{
  "num_hidden_layers": 8,
  "hidden_size": 320,
  "n_experts": 128,
  "experts_per_token": 8,
  "d_expert": 64,
  "d_shared_expert": 0,
  "hidden_act": "gelu",
  "moe_layers": [0, 1, 2, 3, 4, 5, 6, 7],
  "router_score": "sigmoid",
  "normalize_top_k": true,
  "routed_scale": 1.0,
  "balance_loss": 0.0149,
  "balance_bias": false,
  "init_std_router": 0.00606,
  "lr_router": 0.000686,
  "vocab_size": 32000,
  "norm": "layernorm",
  "norm_eps": 1e-05,
  "tie_word_embeddings": "early",
  "optimizer": "soap_variant",
  "learning_rate": 0.00384,
  "beta1": 0.95,
  "beta2": 0.98,
  "max_grad_norm": 2.0,
  "batch_tokens": 32768,
  "max_seq_len": 1024,
  "train_tokens": 218700000,
  "max_steps": 6675,
  "dataset": "wikipedia_en"
}
Below are experts of layer 2 (counted from 0) of a mixture-of-experts language model. Rows are named router (the router's row for the expert), up (a neuron's input weights, with its number), down (a neuron's output weights, with its number) and show model dimensions 160-319. Each number is 500 + 25 x the weight over its row's rms, rounded and kept within 0 to 999. Numbers have three digits each.
After each expert's rows: a language model's description of what the expert responds to; "comes after" lists some tokens at least twice as common just before its tokens as in all text. This comes from a sample of Wikipedia text that the model never trained on. Tokens count by the router's weight.

# expert 20
router:504507467482533510511452496462481516465463480497495473498505494543475503545479491488521492515465457478491551490478515498489517487504486517492494464490556526508480516477515508491483489529471521509482535483506513476496493491495493521511497510527516441547484477470475511481446484502484494494503466509547467503464508474529515479474509514506496495526482524516535509539537473494469508483505496476474548511506539526508475525455514491530523506503515507490490485499470509531480491527480520
up0:503482464457524461485485490530519542524490499528515509538531484529499493554484478487492527511469499500515528532502539478472562499496490445488490471513459498527509511510493515478516517493503516488507465520504506498524511520472492477488510517532526463476536521455518494471486480520507498559486491491518462527490463466455501493535490500479472526478519478516547505495505490465539528516509449492490518526534541490504481485517528480531529530499513500531506470531509447469523535465493487
down0:480521480498472487463486479469470480503525430509523533462496513433504542508495518476520507490500510547493444505514454484517526540523512517515459481527488497510520460523489508483531466513513475510494480527471544514485531506516509466481507497485516494524470472519506455469502515513505483516436497486467514491497506506450476496477483541509478521516501486507521535488505439512460494502480501455481480485542466472475478504499570544545557500485443498537535489511495488489508482496498495
Description: Sports and organization nouns
comes after: "|", " and", "-", " a", "'", " m"

# expert 25
router:522500480495492498515465478508483573470514517488482477511526494513445496489477537536499536498471505507490470504471500511500498490500488512532473481430494500497488521452515496488450495491508508495502519494522504498474513491486510524494486488520498518530510497519484512497434483516521501524521496473461519500484503472507524498515500460520468526518515532509522476502503447478521501514494506472498499478520472541487500475494541497521515535467492515513491517483476545509516492525523494
up0:478460491501514529526462466517542477500506461504506472528505502497527489513455475511478490523456531487523481500506529498534539446543487540493521506509493496512501504456517484482482514527483512462516489497512508545458551495490483518545456524446531537534520458481510510494487473572562496486519474509487505484420486470522483508490515485496515493475532517480518509457487500480480530514536531473489505461497490560472490463458481478509502499487520499496505440495532495488476511506450499
down0:474468451537477501486474491544518518508486531491500495470514499503519497521491471539494496498442490514496506531512533495501538445527490489526496472484537485477530532523499510504522524537505519514525499481525511531502512536479462549508517524512526441494534528476514513516495525497492542542483466531521491477495492529519488513514504511501531487518523490469499530454464503503493502524489489509511505493527446536543523476500473490473516513505470487509507488483506479491537530502462502
Description: Capitalized name starts
comes after: " \"", " |", ":", "-", " (", ","

# expert 23
router:499444518479516542507483506493509508501484494489507538500465479505530508511495480482485520541482513495548518464461509499509478479549448505537541480497530504485496540487498508527464533515536498556520504438477503496480501511526488514491534482501524461517506493448506488519499474494502485472522476505529496427466452476525513527527477510510514514498478506490516487514507451498484555501514491500499503508526533501494477476486510511530517518491481507473478446443479500500500536495463521
up0:464479461504506503511461501525471481519523534451487497517499474513512535497448519518497474472537554481519509524505507515480496506496489528491474494502537452543512456461471491519506481521452501501511513510470454469529461528479502487549536480509501480478511459508519507517477499522516494519470538527452482521476489535468492486495440497527526523503479521516538504496526472550541487477498521485507491508478439473501494526500468457502472502471502534534508537435495484496494529522518481
down0:512532477484514477477511470497543526470504549452472533447519481472497516458462484501486483484546497545488495458540515501528529503470551467493536475512486503486559469461508526490501523502498494469477502541484485520512473508456490488520498506500472526492481490479496487516491523489537526522495485480497529521512500526453528495508496495505492498533509512509538524514477501492492527517499500516484520495511524507524543487462490501453461498481502464484468508482539504478528458515501474
Description: Sentence-opening connectives
comes after: ".", " but", " In", " that", " The", "In"

# expert 29
router:512497483494537530483474507487480518508458536469452461513527494518505473509469489476495545488489502508514547485453502544505527474551475521511509473478520515482477528452479495477469509530503525459543506519514527478478538526542490491525498496507500519496485517477499529487479451524534492522516500468490472481493535451522442513477490475544513470515468499491498486505520486516478507522534504443463542480513459489465524482478508506502507505445515528510494477500509515515496497495465549
up0:470472492506480548536461499500517520484458484458509494534505478492523493528515516505531492484508476502500512509449497545479506459497493494477460467458471505484478503499512541503534516474502511499534484460537527535482499440577494491502477473525518521465473531466510506490476480474508499493504497528497538541519508489539487543495469451480479521472486481485461494487463497510503531478519509498498519479508515520531530493500495470489537520515525522495499490442531473470468520498492528
down0:511496510506482521512501466522510502504467483573497523524514483485487507488502524470495517524496492521470508473517524541484525447498495544533466505533488508490492523473490463531485462536467489506539545494530506487486497520501502469488520509535481471474504494492495514550521504521535523517482499554526487539472495513494524481510521460506488525488459508485523499531487449529481471521465508471500497500507485484525473488560508517482544504541463515493545505522500466519498467519486519
Description: Section heading words
comes after: "==", "===", ":", "-", " of", " for"

# expert 48
router:569475485476500521526521461429434544488527495456464499507500484506435488519506521507534535517466495451520539459501522532511476499502501492525500492484500552492500508456465550495483500494473509519497504486491507486470507511516478523502491482531512492528449501459486535503466494518478483522524487471514494510526550499510495475550502523552482523527525475483512481490534495518479534502469494528478500495493476509509484492492508494520521512422517536488487509493513544493491537513491505
up0:514507501480481462498512520485494536467513505523465503508488505494487499476522482479513511501519520521532485496550491532488519523476466499537474475458545500540558512483486562463495515503466486470508527458504495498457510540485447511462491511522531481531502509479555507472473518467512482528520544532481510478512540505485494468497505527458527489490519487492512490452476498499511485521511521475491498514494537471538528519488503471568530503453540474530508531518481522511532490520513525
down0:469477529543468501482551497472466512538495476499496560474512471460541525507571494512507484508492505499463519491491505512534496499534526499513514496491530484485519510477483541514519463501497449524512508492492461516533498536479482487472536447507479510502475478521497451519532513515499472500481530495545501499540468507473500471480490491506482505459521486496471495489520503508495510493523511504501485495509493485572446498508525551490474480518496480488515486523505503475487499485488502
Description: Common nouns after the
comes after: " the", " of", " first", " a", " in", " this"

# expert 18
router:491536506461498526503513487489477503473439519485508435514473522538511489505541483443496525528499470512515519494464512480475553527483495494538485502509531512524526564483490494470509485521470514472460508496526477472493498494451526518498555475527533475483496498535514512520471526512502485543537507509467489526455490449501529457475535483516489498505506479493531469512514491531501540499497474432462505492500491499495528504482473506500509543497501542494460469510490526515485502526490524
up0:519539495501506527537527473492513498500481469492499492461476498551496502523533516483537506483524449516482521491466496500528505505525498510524495517472464499483485537497507513547560442489484477486498517488506501464509463516448478497500510503490507488523486500524439498508499524520478496499481520521497474507560513490537531477499490554526503466489502538477511488492538462465502556515518474512494490524472491497486471498526499520479456495489514463530472497456537491466491563510500487
down0:477477489495483461500459483520466515511509514508536471479526501492493501470501513480474464487438461555497515480533458532514480485501514497438522505490507542519524501508481490512513469479518466477485482506538523553486445504523503507485525557464546485523547512505496466549545516532513520491494463514496516481518495469501524462467509505506514508482460496469503428461487509501507543495502489461492496540454516430486489482528523564484511503511485527487523537502484523489497526495515522
Description: Determiners after prepositions
comes after: " of", "\n", " in", " to", " for", " on"

# expert 9
router:540499503498489516521487520513444550457518495463493496491479521522482535508508503486514567501480488478535488478514486495495485468515489507480516511487531523518486534468509520446521453524465507545530487515506518497486508521489544512482513485508509478520479507458471530510474502520480479465522456466548486490507504485541511519497502461545488496478507500488501454499545445456503536477524463530494492494510486467501506526504504444532565536452526519487506459499484541510522515511474526
up0:516451515507489490505436513459504545490524461511457509514471535510481498514532470484526470441477473486524548506503509493515435533491483519531484480509500478488498505474480495537518504513475505513460509517491502520492480540543494501519523498478488496456506514440487502511469502467486464471509484523483478500511546546519528487518510477502508510541521494506516498499550518521468469506511500516491500516496474476500463513499510470471510469468533466516484490479525509552468528491534512
down0:473499516526511502477487462445492507488464502542500468496483500510493464499482531462532483516492479438523524467496503471493474485487542467495493537503482543446470485515481509545477543500528524519490501520546501461507519496507524487500471497498450502543515503475505508483477492472512432494495477478501487517517524505505532498495517510499505535502540502542514494505499456505513518483491491497513500515534543515483452530499479478446489489436485464477558512499489487478481476459502525
Description: Nouns after prepositions
comes after: " of", " in", " to", " for", " by", " on"

# expert 34
router:511471487482478510513511504511490520494509465487503507518491507539509479517494464439483478555483458508569479488483521489462505458513461472497497507520482524488506524462540467502497487556480501513504527504540524498475507550471487529511538479525554482480494475491512481506516468523497411492512490541535515503466500481493545485513500470522468484500515517507533479496503499522516512477507516465497525493522494486493479480478477490487511530499518512466455464504460497511494515532497518
up0:507480471489469530469453501538517496538455496500520512480503481512514517569505471464508539478467497512542488518524464520465485495597502503524513502494467504537505523498471512533497519502507529478501494524479498507509502519506533530513518482509511507533472439490530490501506463534464463493495505533529492545481472514506558515509501502501447510489486510501465515465521502481466521537484497469541516490536535534445519470510516520543497510501507525511539480463502498512524482505525524
down0:501478438550492462503493518501485535511517510492465512512522511482493456508524461484502501486546463487505447501468516542481452514552497463466502487527472545531511493493485515530500493494492518496492500516495482497507499463510480525490517503478497493510465482539516534483515481455502462467497571485515502521476504484509456491482515527494463488512482496507480480498512472490471505499496511532520504518514510532500494484470505467508504486504411466513488473499530469454535515504473491
Description: Line-start dashes, infinitive to
comes after: "\n", " due", "ed", " known", " moved", " part"

# expert 8
router:546477475509484519502501512477459546467518460487564461501489493531480531530490484495500496512494477480486554486512527523476555479504502508510520492501534527511478514500486483453462483470503505528526519463507523483492498463474509512559508437520477472533457503493506542492445489498529498491513507508542462496474534482530516491513530536507473512508485546519528487516520472510482494470531485494487515491518523477499514523460509463541546539481530516459540502491475566555503507510517490
up0:504472495554499509498486475486504516480531517500505490513503473491503532537449525543497520510532462453479490510507472520475522498463553550484506503505511508525507532469499508508485472492450465493497527470498533501495554506495463570517503460490534498468484468494492492494515471474544479467543484475451480478504472463547505561547523516515489503505485553513443507507537511508506502500512516536449548470449480488485466508525498481486503475490540538504520509517514545522463486468497476
down0:446500465575526507491505507478481479496484485513495549472511535481502535492472503576498460496475485509530480504509485507514537471481481505501465526492503522470496482529537509524514542517506504515441481506553524497525492511457474505518487483541507526506488473483546465531517481476540477521495564495498505502516485483513510512553504506519495468494505475489480495479475513514511525508511533499505509497510500471492475522525468565458533489511564479502496498487480509502509464519546506
Description: Official titles
comes after: " of", " to", " in", " by", " the", " for"

# expert 50
router:505493469471471506535485451504471529480483492513503460485530470538487507540479502518495516545462452459502521484495535507467505500551480484496530458493518552480466509481468510515481469488483511523524528479495518459493483495484513530507523461534504446549482543494461517476453484466502511506528488517518455523473521485533506483511514500514514478518485504551532516521536475523508524491527483490479511491518509518496480510468494480549539505481544523460470486476447533521455480524481558
up0:499473484519489517492504473515495508543444512534481497509522516517470453507485508493497469550506515519459480500545532489491493509480503503470487419545516476520494529489486505494505461539498473476511537508452512456521483514557496486506502493556481513483497514473479518483497503507453491536502522526518457542459499534544521517520451505525482448496472500495483505494516513509474513470483542513534521444486520565460550498490477511516493494518489502509497495510473504528490520512531507
down0:483438503508517481524491486486545469500499542509506519491529480502478484481515509481503463529561460502483514451500472478477493537428537512484508478501527491470488520488470458524535471491477510481457533511501441469500501508501467489495532531483499530531496527518480517490501529506485507459508464510517511509498496511527519520542516528471545435499490483514494490505472510493547517498477546485510498506508523527490530497504527530442515506524517496497517488471533504498449479483506523
Description: Party and position labels
comes after: " ", ",", "'", " as", " was", " is"

# expert 30
router:505497484482440488505515524491479555469534510556492487520503528510497529498434507505511546487460499457459497472514509460522482499501502519505502502464504529470468526513501501457521475501467517555501564476518511476467491508492486515496522499526464474520476555479473540484525482497486492504513472500495509461488517441510504498492473483525485484522499508502493499497522494468502491484550529500462532493499478510490469465464511472502505468480507514460496467511471518531538486518487498
up0:498533488515509514481527495456560502482506444464526492507488479514547515450520550463464525520515479434504486486506516474512449496536477501524495522481486555518515435457520514489486511506468498596535510479521509518490530477539523553496529499473448482505531444511477487518494502459527519474469518497506493501464473462480503458516524512544462496495492510482502510508514512532487469533515475490469514475496453570507477483474487471477510464475480505458527463493509512485494525476511529
down0:507521512475511471505523494471484525499491467475557513491453469517489535461529510481522502493517499538459542516480477543489542485523466485515498498518471555508500507521504486505505521501555480462494525551460461509499517513473441459475484489514511521446514470518532491482504451519467445523495541494566493503500507478493516492466529479488471507472495508476507483506526477505505493529501453500473484481466515520515516525497484474495512582507490481501541495518497513468478549507506535
Description: Numbers in table cells
comes after: " |", " (", ";", " –", ":", " /"